Below are experts of layer 9 (counted from 0) of a mixture-of-experts language model. Rows are named router (the router's row for the expert), up (a neuron's input weights, with its number), down (a neuron's output weights, with its number) and show model dimensions 160-191. Each number is 128 + 32 x the weight over its row's rms, rounded and kept within 0 to 255. Numbers have three digits each.
Before each expert's rows: a language model's description of what the expert responds to. This comes from a sample of Wikipedia text that the model never trained on.

# expert 19
Adjectives, adverbs, hyphens. Evaluative adjectives, adverbs and existential there after is/was/be, e.g. best, important, possible, easy, usually, plus compound-word hyphens.
router:108119070128103109173153134130120103089180118145068092057145155143050130108117160142122140175115
up0:166156121135111108198109132164140167085102109147174136116130152124115097199094124079090096144185
down0:141134078153152105160120127133082124140089128132123123086119156138151060114121099121181122126111
up1:161097123114170122142066074139123142068102101132082180104138070124096145119130161129172138123138
down1:147088144092098148098103104098139160119182142147126131083145123097144104113118140078163166087156
up2:091126149110167126114043149154132090119103038113121140073119127146107157153114144164138121099077
down2:147123171142164137109131181141090090146119111066178113110152116150142072077119083160158120126154
up3:110132162212154139133158160120138119139125161046082130148179076130078108156083149151116124156083
down3:094131165136180164145109146083143106087056161142110087150140131143128166171110109115074150125082
up4:118147180136144190158126175093105110173128137106127133132138090166153097132112151175173102125132
down4:115124140184104185098074115116140120093156074144126074135188144140127158148056173109167137150111
up5:086169088128068173064105134173068141131139122134149107102077148126169160102092106151096077155114
down5:098150126157135070099150111174071075159076164143148189159149147148144101127140087106089136169130
up6:144073117096143112116132174149123123090113158116128141127104122125141152140101111124157105146064
down6:092114164106099113121129042124086138141100097137121118093138087158126161118121120148135140109219
up7:139080060086111183152140135148126160120175140087084117131021099166129138179074183198173169147109
down7:130130120143144103088135111125113132126134150118157113108119128206157103113124109126156077162142
up8:116178124186150120127166119103135150144079095159156130109158081079122147145170165119112190123092
down8:211097132086113083138174109123077112098155070107174101162108099114144078128111120119185082120188
up9:119128182083105142103170071118126128086179150097123115190137148127108121085103138115164172109162
down9:219150115129161189166148132107114128100123171109172121130104126148135162199166196178154131133139
up10:088165108116160117170200124157107109106085153079137174095067149168118115138186162091139159108131
down10:122115177119104077096143107097140124085177099143172107165147189177075112143114155168113118157133
up11:107097193129138126103172109102142106125163140099117073104132167138160117087134127155184107164150
down11:165135094161124081162133132141122137121122130099145148115142168218154094104151105137151134156070
up12:120208154181125158119120162134172132187096121146136149101152178087113079111120135130160078161068
down12:166126154160155161121082096114100151087139089115154122168138169100148109135120080155149162137151
up13:100111148146137110129094164189118177191118178089128136142174174120111110140127124115128107093159
down13:128098094118138107024136138184138108100129139131106118161090161099132164147142128123134132076090
up14:163138171106143138103057179208102125191172146138130153153135125159106120127197122138149117131110
down14:123144129128127087163154142143156089118158117160153139121107126116097096101201134096078152125108
up15:200133113177132135127089114074117071141177067106083121109129120094182110149098119053160084171129
down15:180162181095169134152146131167061187174159160121074115089105134112097141106203112141118165059116
up16:133155080133136072180131079115182133105086128112150123193097149145165111162131134121135119089121
down16:120140150099108162120070096138128079079118126160184157129118101085128099122158173129161124121073
up17:118155097106088128132109122159165174112122125104127116098106176152069121157197133128115099078107
down17:109131170092102176076116150134205143116139133138115186111128139155111122112124131125083140118138
up18:142166156170158193111105085101102152109168210105127100133134142152190093118164152131142114149131
down18:178124122112158091116060104141156215137094135173158117105161145192090110134102163106134126140106
up19:156139125224107166123066132094165171130130221090123140124170162112107065154189169128134140137110
down19:100099087188145113111123120122131219165116089131104144154096143151136147142070134095142110130167
up20:153141169160183163105135091077151230136096126147089106075114186111130029180154170146145121164125
down20:132151126148107151145128103087157083123114169109123067106092170111125179130159092165134110111119
up21:137181126111089125120164114086123132051093084107089072149149105093152145109114115082089135131172
down21:143186090108152138185184044127164103078169103065088124132122150101140169141103061113148103181104
up22:125158082086119116208090124159153145150065188151152102092164167107139032142108171099088158090154
down22:148150151135100111090107129114146135091099172173121155116108118159150091194115136099136110131085
up23:109087118128166076151102089127110143118082121074117144169123074129170104183118111130119170083140
down23:148093165138147125067153153184077143189185123161161155145160104139150166129187130109181132099125
up24:155118132078084133150166119129154130150136070187153100193143108135184130172178125100122111125096
down24:115182168133099178114112132122128139145094079202123165151080154148091115126168108111089139127088
up25:084109141148132131152089126121096132121111099132107144132112121168182159152046131159129120138131
down25:155103125111121092172103152156123138072113104159152154101172121156099098133134110092125078111147
up26:142131145110132174139084195144167107096133136171151134126148112134117112095121048138115142113145
down26:148118088122109170128111172072137069159135088123106132141099103150157087159150095121177144179156
up27:074142123061132149121107143116092175110079123082114178075108146161180087149072171134142182164148
down27:113119137150160135120182141073134086148150151154060125115170099166151127142113101134091211189192
up28:088150122140130200142149141127088153083073107126152169078162100097171126116042104122132152154162
down28:184141132069176115102125132198143113141136118119094127153131111146118133133087102104116100166099
up29:130077193134123149140145122144131091146125095146177120058169137061126137096152123112145142157194
down29:111147127119124169093140140122093118168187128143087126088159126127094079129113123108098071170116
up30:128083140151131117212113131118119138156118111164100114120101170095129104212136122185161134118133
down30:128161140170129077134133138136155141120187165095141087101163115163139162137139137079085137111149
up31:147130082092160103139127104117147180076129164159117151118116130114153107118080140075137147154105
down31:148054107106121135113177110146097099095185149131145148195149103109094140056127097073096136142168
up32:122134143155168090105170117111114128129147075145129151104118118173101056111102158052110158158149
down32:057131092160106128126111104123131099165115150143153146096092111141055095148121111129080091153116
up33:121131168145146067154103158137123128114149112151140110113121116072134132030159099118137076163086
down33:077130159082122100138140144145089123127093143169162128125170128118088141118134100109072179162081
up34:161133176153148096099144151154125140189097116138102128081176086126073112075007103150142072128087
down34:177185167132150134144126109106095131095092143072144087160106129138104092133102139125086117176115
up35:116079071124127191142075092126128151148089100125157151121202100095072080127123143127145123077071
down35:151104115176112176049124076127153140116148140141121150169091144135125115145117096139101118105142
up36:151139125118112162119063150109142088107085133098097152136146108135175128120146144134206137110129
down36:152131117140194118108083238144130127127125122135133160151079096155110100136146111098123072140098
up37:081151100137153130064110136192110156097086112074123153167148157110148204147114153092179159115181
down37:128166144115084185116129021094088121116185082113086124085156110144156058099169136140102155164086
up38:131118142145117087080116123160125095106121147170143115122161141066098162145181139137110147168103
down38:086146163110144167123128141128045128161144161186127074111135147120120149038168144122187102102073
up39:122123142142110065131183132097162119135132093166123090104166095106084117136083137100195141185162
down39:104120123125138121138110122151105167164127150118158118204136141149153106119146180074114129114181
up40:130120144153092180088145149091111147121149132151150173132089066169137116098166123147125077106143
down40:139138081101095153119152108119160152091138112117190102125149153168097172135106159063168165132141
up41:063137128096138150141078132123143163077161143137122183085201113134086138118086155195098122120090
down41:147118166101122148151202136117153096137159114177150091114149095108109078110131152102107182074133
up42:145164122113127095080188084099177119088081128114150175088119127089149143100094084148086062148070
down42:122128156124147114145108144142138081121151143161155100119133087110101120200132084122138081094135
up43:100119123133131093119191080170130081109188099139074150147136112120123062136153096101140121078149
down43:142156114159100110071109121132110115149176150101144079151124170131110159090098084116119130111140
up44:087135122107151144105119054190145132098114093108153114159156190134124111167176140175145162172185
down44:111156128086115148128124191169101164144094126151053121167100110115144134141164122167123120147112
up45:139091119172114134115098156181110125137150156133171125079101087153152169154099106114134159112085
down45:142140154149134148034105164102125074130175169159140114113147141104111154137093129103084114076135
up46:110086159138113067089132126125115110123180148119150112060149134113137118154143120098123078108075
down46:136078099065147164142103153108113122180145210129099146085160104121106213143123123168130087157087
up47:140160145157146120155117137120150154146137123108145093101148118184121105166139098128131179156081
down47:093119124153140102104093137162111132165127124127104123097120135135117113139141107116157092106132
up48:094111046179068129129084170125122143115140177111192154136157092110079065099177111153107113160071
down48:120141071146126112122170127166199166102110093183124094122172146082056151153213107132135131136116
up49:164117146133087098197121116082149108122095117122128172167124115121089107128107105198094080152137
down49:130115123170147165120109099153153165165111160129116098124156132142149076116114137106059146119126
up50:129057161151146098033155101120120135129128159121123119144083094128126145100136126086092160207170
down50:136152139139153192130125132110082140101161165104152209179108161120106143126086135098065131150109
up51:165095168160153141106123123157118127060145145146133180147102123068138134140127061123142141208135
down51:149100153111139178123113125148119124157154103173129130130139185157155104130165208135118095166101
up52:112164130121175144215133030152136152125176155180137158143170173121141150129091152115169086135073
down52:168090136140144193157116111143174166117140181118063103118168123121094186114170143086180138164151
up53:043160120194136118129109107153129147111117129145107127091150143115219143205132103131140130095131
down53:082120132169041147148123102164155113149137166156101149088154108209096108110143139077109150075182
up54:135122075158128117106112143105121109095098100145071175134086103121199056103140196082124130116137
down54:117132082141115106130180144137190090118116143158134119162116170152172110123112162165136100144111
up55:145156125103139141162165144165125126156122101137129059079090038115101134128129137161168144142117
down55:187100075086161073158112129102124108185140156147191168120158067128121086094100163070177114124127
up56:137171132166199167200089079211092116088143090103171144108106048118059083094157190127162098121097
down56:091149173165104120099133135154139131103137146161154100088167120168127157223119140156127133154159
up57:069092090152075116150185102086127119114196153110152052134134096183168062114140177063082099085117
down57:076114190125108147097199198153184139146129100154127141162096110077139132068118148165095153088139
up58:182103113131127059152166096106126142093076103119108137137185116127109110172107166176191126171153
down58:064062145143122096152218195111131098115098088156106129127084144153181134119155237070134136067134
up59:095138107143197149097138137129156037067078131168117197091177123171073065110156176126181134092151
down59:067153125117147147110159136142096095170165115086150203087128087194134123134081087098184133138161
up60:136143180145140136119112127088125161155101112099078143127120083137112204115138066148174152129185
down60:116153106100096137042092099150122141134134145166093132121121105106138086093081112160069168147145

# expert 0
Mid-word scientific fragments. Word-internal pieces inside technical, taxonomic or chemical terms and rare names, such as gas-ol-ine, gastro-po-d, Atmosph-er-ic, chl-or-ographene.
router:128112072126138175148074105128085100155141147126123160124177110160166115138119182110105047104099
up0:130136090166187095164113137121168123087151155119084153100129113093109126135149104104124098122103
down0:069144145140168146145111082117107148132139143124169107148126121099171120137140064141162126156078
up1:128143137140151131160159136048170083081139111126148157103161116149126090082169117110178093144161
down1:184123110163154094102116120128118152127150133138168175107138165135201132088071138170163153117083
up2:137147128118089108144085106120134109139181088099116171106122121152114170154138122172132147144115
down2:138103106123101132160127103125135126160159135076184086161141091166122110144117089168142110075141
up3:099142093173104107099164153109115056127106121068123152143163066139084120089130158148084105146084
down3:139097175129109155132065134174157104064125152112159149139124123143237180110165120088089102085059
up4:134142119172116182100149170081135168186106136147128165080141106076093145152102076147166093103157
down4:135112118160108183116090113041100123109107115109151144163131176107101133100139149159121157115161
up5:077134078131044147072127124200110116124139114124121131049095143149071116123158196156104082070095
down5:181103100122157141112115090163107125164138166104090100092121179098101173140104095138085145152141
up6:139064126075108173117123157105143176120092181111159137145124142107133121161144136054115126172072
down6:068100122116110102087112118194088079114106090144131130076170086123129055168139131139125111101194
up7:105137039131115182128102116146102114108119132080128156111087084156183094152092088156143120146097
down7:115200130114165118163172190148182150150117145139148181194155154117145174162070100035115131119137
up8:099094100181085127160157081157086186154060100145122121131135107127158137140216152100046131080061
down8:153160091159089100146156118128090113083143116166147097155115099100162120111122152092129133133171
up9:125104132113121118082161133130161156090109105109114160199075092124147098132156111091141184108150
down9:169166122126149141113117203149109118124049207093211157134154074076086158158131146179103116172135
up10:095114102123148186112174118153112163111089168071139133144111124113125092120197157070118150127137
down10:129153076105117071136123075170119151085139145142107075119142142130088142142108125088142120176129
up11:153111172084181156140148069150139097133110161086131135121133136132159054109078115144170127127149
down11:175091104127164121139113145124132088118055112123154171174112202151165132116152096117162118162109
up12:095199090135133135112059161148132136146144096113069054126105178143131116146128187077169104200159
down12:163120118152146127131139069117097145131114134119112109146144099154173156175105062150139157149102
up13:055149125126090070139174139137140156172127135112097131126092111141151110114111130122111140152116
down13:112176125099105165101172153157097142135133121142106111095081091145161127119125140117163176045095
up14:170141101170142149099116124134060136191135128155101147101090145157090164143144106159104159133148
down14:123140177098086115161125176135068094124142099140121152136076133171099096174135126162090163176178
up15:149129071125127136206096114154121131175142142134126088146118109070150142169091126114081121170120
down15:129169104122173144152133137140142123085154164121146113112113187139114131114189138175166066135140
up16:123055118137158130183139102085232136086115129105120136147146156156131107121144128153139105103176
down16:164094153134089160105091092156130104088157162149121168114139130103137147128182143135122094108137
up17:065133058132133155149149162135154129062124163156135136124128106135123127172148152108105078055123
down17:081115179150145133073123158193166124111145089119085105153165141133117146143114103109090099118130
up18:162126095160162145104103081131141151064171158091109123115157122134152101119128153122169110127137
down18:174091120086123111091116134129178193087132183116136152142165123222091167112113124111110092134085
up19:171158176159103173081032167076182143188092139104111172124171157140152046170129107105151134126123
down19:123101110119136131132205067133164166101115086138080163156149168128142177106074164091152130125148
up20:153142111116175135122084165122178213121117124091112050133063125136155080168158103092125153172166
down20:125136113205082160139160132141132140143130147170133090100127177103135145133166059108136135101091
up21:089120110072082123097166072075149133091175071155165143147121120134160089111105136068151186167126
down21:160094135160101101111128051081115081093160140101115152141122152092138094106102104112195113142084
up22:184202063080099134179141084186116098137092128129142125104119112108155111100100104139198152106143
down22:099186146102160148143174151114083178172128188100165126070146141135113124136165106136142156078143
up23:079090186171094126121095127117131159130095197105070109148133097123152127161160160109155141092129
down23:136072130154088116088111137141064135171128123108139091130148161108126080086165154117145129116141
up24:152155172115144164088117128204063111121103111150198116188123151228141081161139100160101129116097
down24:123157132175122140162094134103113127163070114154161097135066088139133161113097140105140173150134
up25:095135096178159103121071118116113091114092102147088148142103137161159134147105105165117168197168
down25:140113127123134098127110114094133133119045141146139121126162160128107105125092053124138092151074
up26:159173116112089162113142165136199083075199122161081089114115139051155126113142062078174118100114
down26:116102112074125119115141140101085131133162153107090069169083146115111106168089111094182198188110
up27:070157125112142119130173153133065129183083085129136161107092124161153092166094132108127133149120
down27:145113079109114144116110152151127123136147153174136135130137142131109059140111131127094230161134
up28:151120132161158189198166182115074116133088106153186089085146082092198067134118118107138121144155
down28:190136151085133161132138114167147110139107095121161073121158107089091144137098079112172119144074
up29:113060148074131157161176054143063045179139098154115130085113112106122157134172144114128173185170
down29:078142127103148189101152128054068085143132075144100150096206133135165166133144083140168147106069
up30:155087141113084184197170176086078170144090125165117110099120138115176107193120140133136096120117
down30:161125103146106028147046175107128133132124145123085105106118161092138106196106095130139149144139
up31:138133151085181104197091115142099167105147168178132148059138078137165140147191080172129101139162
down31:126124125099129088137152119123111111132131095072099113098131139125110088127165117151058111153137
up32:132077164150173127097191147150158183123134086132154092083118143119087075141143123094106103108122
down32:089126098172081164138110117163131092117145084086150120123118087141059075166095089167114106155068
up33:139108166067173133132054160143100162155172120120085142128168113113104124047118092182139122227120
down33:085137138140139107151154127143188076150148121159106138155118069106083161059135149114107164139088
up34:149146184150153137110129156095108121139110091108126124121172093088167072153106178107091147073090
down34:127116089142106098109157152123118033037124117152164093093099116169087087158142111116109077166195
up35:095114090101120145142099154128144139156084101151162132057165088183126112166154156139164140123113
down35:190071116095099137096109115160096167189178145066150115147155180143106158180058119136126119185084
up36:149130099080146129093046181114106136133087131108114152149126124115152105078168102116186173197087
down36:096103109131178120142088166133123103127121154137141160078125072101120098145122091088172074143122
up37:084148073056162142049145147081101143050083139079116102143134158135158163118072173107144167164191
down37:129158104100102204130084071076112132156110115148121112121103095154128035091174145088104169140122
up38:141067125115126093121143135149126103090164139152129136073046131111116122064139188086127135097130
down38:123160119086168196158122102136137166112094120145132093144102194137101169057151135077159128104129
up39:124096116190057151120197111094145140086110114113143059145137161160088125075148153166147117158167
down39:136176114161111165193158105116156154180139142103151126149148201156109159138144161126183160144155
up40:142093098092115069105165121102081132129181121119155166129096085184146076111167120096148097131137
down40:125172113160105101159125087121125178065205079170149115080087186101124144132169116091167133139162
up41:083156121139183153069064098140097141076178123181163161120154136123028134135061098143133128152091
down41:153143139122148146141131077130145101147147128105142157119084116108054136083116141132128140082097
up42:091148115111116114118201076115156055115139152102188155065189079137116100160043114156084093165085
down42:105036141084104081135101104085094108141185154114112125126136136137159133127135121108079133129147
up43:106131139130146083106159122149122111128134139146091182150122182167157098144129101041125175057133
down43:109094126141071127157162107143111094144172164114136124101115100147087145133105055094114138089155
up44:105110163128146091166085113132164155174077119090128132180173166149155121132208198105149173172115
down44:159118141133115059142127189135137151159103090184123120183135141163080138077147106133146077142150
up45:117132103192130167146140133139130085102161177143082141116146115137143166131104126151127166211149
down45:090167167152134148096198141105139164180141179177102121148117113145121143135127125125057114133160
up46:166078202162142139132163166161106104127156135132123074049119129127142095111102143122109099131071
down46:187118147074140188162106126169089145113133145091100172118133118147126135115120137109130110142132
up47:139143175106167111177121100139182119127076106152156093102164128149125122110109150103118215147061
down47:130092084173126141184120171191100174142155079092128140097146152068095130110173135132164076104127
up48:043127133151130083159184164037088143104103092119143072174174051120124070129170111093141143140131
down48:136082087144124154080149183180141183110132115155141138136144197128078080154179088126113114161139
up49:165111121104095073117090103087112148068110100087115168166132105095115104101150107192176099116075
down49:123118113189098177133149185131139144170186105137109154107179134141217048109120171103111167128124
up50:126113149111130084102166084133132127099134122051097100097077123157124112134175084102080159175177
down50:109095137147160146080116112120134177118171154127129147147141047117152164066090156085157107096109
up51:108098165140126141137159096153111120082140118125174096180131069098052114059141086190153118171099
down51:127109128146142147160101154068082117170161115110211140164128127127095100107178138111128075126103
up52:144152156166169150163149057150143145102139151133138183171146084107161152148095123097110088102099
down52:145112111082104144075084117144189124116129142089112093166135131125087150147216133125127085185140
up53:087135144168148187101143116133125142169115139127131106148080111137141101203133105187133114138126
down53:124149169100092138122140062147121145159103122161137180144098131182112139103122146039108149090139
up54:116093142097128108155129099182185129062162077111057190197102041095117139089170158104145096202108
down54:108109110119133095121188148132174065070105110120143126146125089121142154092093115115093140147118
up55:156125111110094117110146177166069126130160122149162108108119056137154116140091173092130155139121
down55:127112099078167147115153118120117144138147145115159178183198079116153097075121169127107148100080
up56:148196147149131141114083081175083124123148061138115172137099073161096087160131172115137104191109
down56:151122132233145123142133079155152153151094141127147143164140076154143141105130055137189124148134
up57:132062072126137109144105171088104136096109183061116130093144122122182134137126145121116128095185
down57:033117164152131166027100146134185127115090111117069179120182166078142179075200143102120153100149
up58:163132068125131104124107122089159155111153068116103159110116113125062048178095167118129173185176
down58:138113194116120146120154189178125131128166142139157148138140171141093164086111142087096148148168
up59:115121127107153146136121069094115091077070123123125176104192166117129074122153151136179118070130
down59:142147054080150128121118136141146085176184122115116118131075076163125152175066130110181137156147
up60:152188154123187118119117099074113129115136180079100157125145115128165163112196089116147182107114
down60:109151134079143120084143121086128073106115110132119107137179125140167047092152143160092138123158

# expert 5
Words before counted nouns. Small numbers, articles and short function words that come right before a noun they quantify or govern, such as one daughter, 8 receptions, in love.
router:157160168150093150105154156053129135143077114134101211139130131131123112139128092150153212129165
up0:143162128186143139162076170137166109116150084086143135103112104112106025189111119077115100117184
down0:134158121126096155115125142120093118149105167136132101135099052135200139114151133150130132116133
up1:098130120165154099170155083090145102126076081105134171119129112107154088077136117090161118150084
down1:172088101194177140097071139150162142130113172161183106137122133145121113080071063086136136118109
up2:156170163123110091162096140126172162121120080120107205144102105171131104187117106170153121077069
down2:149077126134122121152133127092087073138122142061142084101184125098134092140170105130130123094134
up3:105178102175115168138110108142090137129175149081099184111158104115119146182108159158136152183086
down3:153145172196158123176130121090150075108068181122150146149145125158194121109174111087110076109107
up4:085168115147158159137148163132104177196101127141151140120141125131169161095101127144131137115106
down4:139158102136095179105103078114108095097131118113116094187118176142165133165155124158125037088167
up5:121106127142126159069134139219091157101158114154130059100113123123062176122074081119114060088115
down5:222111175153103099099103126131103090188114164097083101110172134140088129125089141133092128177084
up6:146092125120123160101159120122125144090111157100100129175133169116151114172107152075126085147079
down6:069105127095166045119109089142128084106087143167096068113086103148086106183190132139104127107147
up7:110134062134107154093154097143167079163074134134127162125153147164135155143111137197150185153058
down7:148159118121125145130127085082145099161149154111121151103073186106143183105106098141131155170132
up8:141179105150138125165145124139109151186108114123139117118089062119148139147178205091074189147089
down8:156170114117149126172134178126120125083141158159127102122104168118111171210144098133131127123135
up9:104087193096133103075142142166153142138141132155152209150072097132156194105166121098157164118157
down9:196126132062174108129160143106118124151126178134129074157117130116139190153095150175100115114144
up10:154117116135177175125157096158120117175115136116134143140128104124141058143175141046171087145152
down10:127087105120077130158107076203134153148141124154146108109159140107129110124148188132119162136074
up11:164117159145130148145136102080120135168152127088133113113112164149194085139085135135131077121110
down11:086131105182187099174093134111153122144119134144103108151084135194134125153201079111113081102164
up12:121176160131148168118141112120123076106172153084131140133134050107091139110114102081129141157136
down12:158111079098149136116165119113077138127158126092146069155211077120094113177112086099152124130106
up13:129156132151156079150098120182113161149136187088120163107141115090113177138147069144153089094096
down13:075178147101091160089119135160118142082129129075105096090073076142115172168142155088152175095126
up14:142133113141116167127096203146116133159108163161163133095150174137116141110174139122086201104108
down14:141161170086161152188141176196123103061187119179151121155127149153056108125171077124119164143076
up15:170165124094137142122080085127122127092182113140120038126130105107161072147075123087113089184150
down15:116095155128142150183110130111083132143107201130137109147093171127122146119175146132153167156124
up16:125086113137115114152141154094139128090164125123138095188101145105202086153123108121120078060120
down16:194157112130141118142098095130103142107138169156175131179088121072089084137107130073138106141104
up17:105133125075083176077106118103173153092115152146128139106118086143094138196155145107110107059102
down17:091144140126145143141122137152206123117123132109107173165111206114086126121112107120102145135108
up18:136174118147132185096157099113119174124141147124110121167138131138155089133105157181104145154121
down18:140130096147117108138151129151191171123090143124166095152143148165069199140097126069140111166050
up19:155144116161098122119040127107175131165140166156104159147183152124167087155195142117123179154121
down19:173112101168101104165112119075104124123118060084102064151118115117182099134095107131126145164112
up20:132115165178180216158134127136182206162112126098135116082082134101151058148164148114116106155122
down20:160153107168081124117110131144127105127153093111119065119154114117126164140148094098125157182074
up21:133108104072065112065178139103131081076085105158152114093139097132151094100122180060102154108149
down21:136100146130143074159144131111144110129136112145168048105098164079090124156140080130132120180122
up22:210124093122108079159095111153154143115113173151165120139108081145102099107117111149185111109136
down22:158139147114128106132111099125085150142076131172063126127158117132174141061141130140101066091142
up23:085121109112129141117135136127094189115136104086088092104126086119153121190086112128146177155107
down23:155125099107151141093119137149070136166060144167138112133104097109141130136139179112055138154123
up24:127128126109115096099119078160135187084090155149139128175102153177179119167128147152118161073129
down24:109138184115115089140070115093129094129162082161148149153137096173126121118147095120089176167180
up25:080122136197131150201058149097087176121134152156127136152128097163146119151096146141122164170132
down25:148105186154154158150124145148159121108117087095142156086189132131095162117126150107163139048129
up26:129166125145104198133158176059162090105128111189129084162147145098081115123203073120127140064083
down26:126097135152165149102092177075085069132137095089077110105089139116061130130135143114121076160152
up27:056128126092117114092175141161076149147072102105106172135147107152129059132100141146109162092159
down27:188107138132134151086111159151098119114158128168151134160115124204128106167105157197116140137164
up28:137135118150157125158157186111059125107181135168122137150122084116189095134116146155155152165140
down28:124128121066125140108157075197115074175134106147131155124105124156110158134111167133155155148116
up29:122120145136105126128110058132141061135069107174145125152084113100129140138148163065170179189137
down29:113124080110126122131135120183084158107178079108083181107109169123102101112073123135125144157066
up30:159163146134139123125115137105149175104110183175176075118136164148144081199121132128159114080131
down30:150138064083142103151146139134205161158145093127130120076138168160086153107158129098151139135121
up31:152149103086179150166151098114081135124105173143185105040129127137093135112166154167126117174098
down31:098094140120075108099165096105168113114143090065106135164173172147109158123212131094109168165097
up32:120040128077114062121158131111117152092159082159166137125143109117096062099140124156155132144169
down32:105138093143075147124096105132145096157164118138097150156094102130159100167134113087099124151116
up33:130136160102140119108065112160166169097088128145131141136115115111087149076151115104157092208093
down33:078124194072161124123115111144129131087087172132160107142129102115115072099135123169101164119055
up34:146132169129154132107165149130165106116168154159102221123089109098194114130079165123109185131171
down34:120153153163132087154160152109148075053132121094137151098109105109111081165132159166123191163155
up35:107087093130116190152086131095154160117148099101105088111197119151114110179126099099157108126082
down35:111081075140108129106071135126102134147155103115160157155127136185118064203007081114095132105126
up36:199130102119157121093143142123181151144116134099094137095104121122128147114140113183174125086041
down36:132135086124131141100086160127067188143091088086124137131131104189172143135112143116149111148045
up37:087150136102129105036109142160083137102066170103134156195097161132108149174062130137129166151163
down37:118135126091116109145092063168152135121165093100105123133123088117192034090155142152081137163070
up38:153109116144178106139165104127119134110131127154098134111143136134115155109162122141146179123127
down38:068154161132190193056128087108093131113109122161121080193174151141098149082166104064143105139095
up39:165080116207067133123147082172138099084122079145138132130149151152101155127150198148178161154160
down39:093135072136194152172123155108124203122118107140151036148141189130089128113144126054193131163232
up40:126117134107140183144110168124117114115144087120145117137147094115117106094128147165118133108124
down40:118115135112125146158086163122171165069117113124155129099163152108131148130134170094142093124138
up41:070170154095144113121084126104089145148170174184105170148170113141088103111108119169149163145084
down41:113150074128167095116135112134190131096142165124115103108113154135079192032124154099138132096132
up42:118176164125146099123168114144131061088074083127155157081141075070140146106061144153096037136106
down42:182117165043127082119151129140149120126190149123176136095148161090117124180106120127121077159159
up43:146113158106153143179135126174120067159149098109101176149121126114158153127162104150130162099165
down43:135143114158036095124174154140084139136127105117119146192063097085109189112103123101146098045091
up44:110137136105192103122077012110144139180100133067136119179203145122126112131185179077159193185110
down44:130159120152152125166106170124106161178130126165065174114155143133077079110110089130100149167139
up45:113125141177147173130110152097127117105135104104119123160153133150165181088106150127134177136138
down45:091223143138192183108173156125087120124138121125105100175131088132107120117176120157125086153166
up46:146164172147130134099171143154112086102116123100123095090159105140116136110090163131145087113105
down46:116098129081128178157159159127110123179176137160116123125078122120128129151100104139139086099138
up47:164156133131158123190141092153200076115089115162155111093130124185106111175086102095159167117102
down47:130085115126151099122100123115093167151126126107059095102108121160143084179160135157173109132148
up48:055136046115150107161127133082181112029121125154154148160203095120083082095170141127122148139118
down48:113145123112155120127148082092112167133087133188127137090125161144118096100219151183131155126124
up49:120060113114145125132131141123096110154102136175139121134130138122132148143118155104126119155131
down49:110159073184122156123138096135146099180151087135117143137114166086125061113128193131151145180146
up50:121095149123147065117131116143101080140154134061125157109067079139088142084128088107113153202162
down50:116080091127150133091161137115128169154152105112198133207140065129154084060088087073109132107129
up51:151074150137118076085142189136108110091131112140122148167129092075164093051149122123182151187123
down51:168145158138099079158110156121136119174161120149157084148159189099096083098168160098110142138101
up52:152176147116162110146138088125151158128150113167158165152112119129139190134091145134138074118117
down52:123111153143106153132137155129165100093093174130110100173159110123117165104138082124151126141051
up53:119144085123117142173123170152161127133124131095152085146090092186169116215125128139155090106090
down53:119119114136148152151113089181089147120169117139120132093153064151128098106119101041120129108115
up54:103110072144116171134137126137165125093136129097127156173132099149163114087168169091104129170115
down54:080163151107135155114133122091136038109068122175145142149158133175132103118086172125128089165154
up55:137113109162024151155147160182137174161114094142099136073077068142154142134085111134128191083071
down55:130103129135165189094137123076115161146110131108127177129161110139116128159111132129169123072151
up56:154144129154155137130121100168054153090159027122093178090086053152121143123189130089171089126166
down56:118126070156124171123206111145136137141128141082095119147184136205162111110156126179162174152138
up57:137074112124093169110117119131085138125152130103101126161115158159179108130123159126159119106121
down57:091122159129194138117142115135149108115118126159135131172120116095115081086081112105085105102179
up58:149090080134103082114151103069152091117087135135121098145198132114095123172082124149165152103112
down58:105113183106121150142153144175093147063180147102146170138156116147120189136132092113138146119092
up59:116107089165145135100126049121153059124079169168138181085199122191144064131148153136164143104112
down59:077096092129163106115128153150135152149146178075126168103151124094111170154102094116126131168125
up60:108137171101166143162144129061090124155109161092105147126089091103134153082113106136141125106101
down60:141134085095094152060078138109148129128152102131089097118132082111151070124114126130146096182186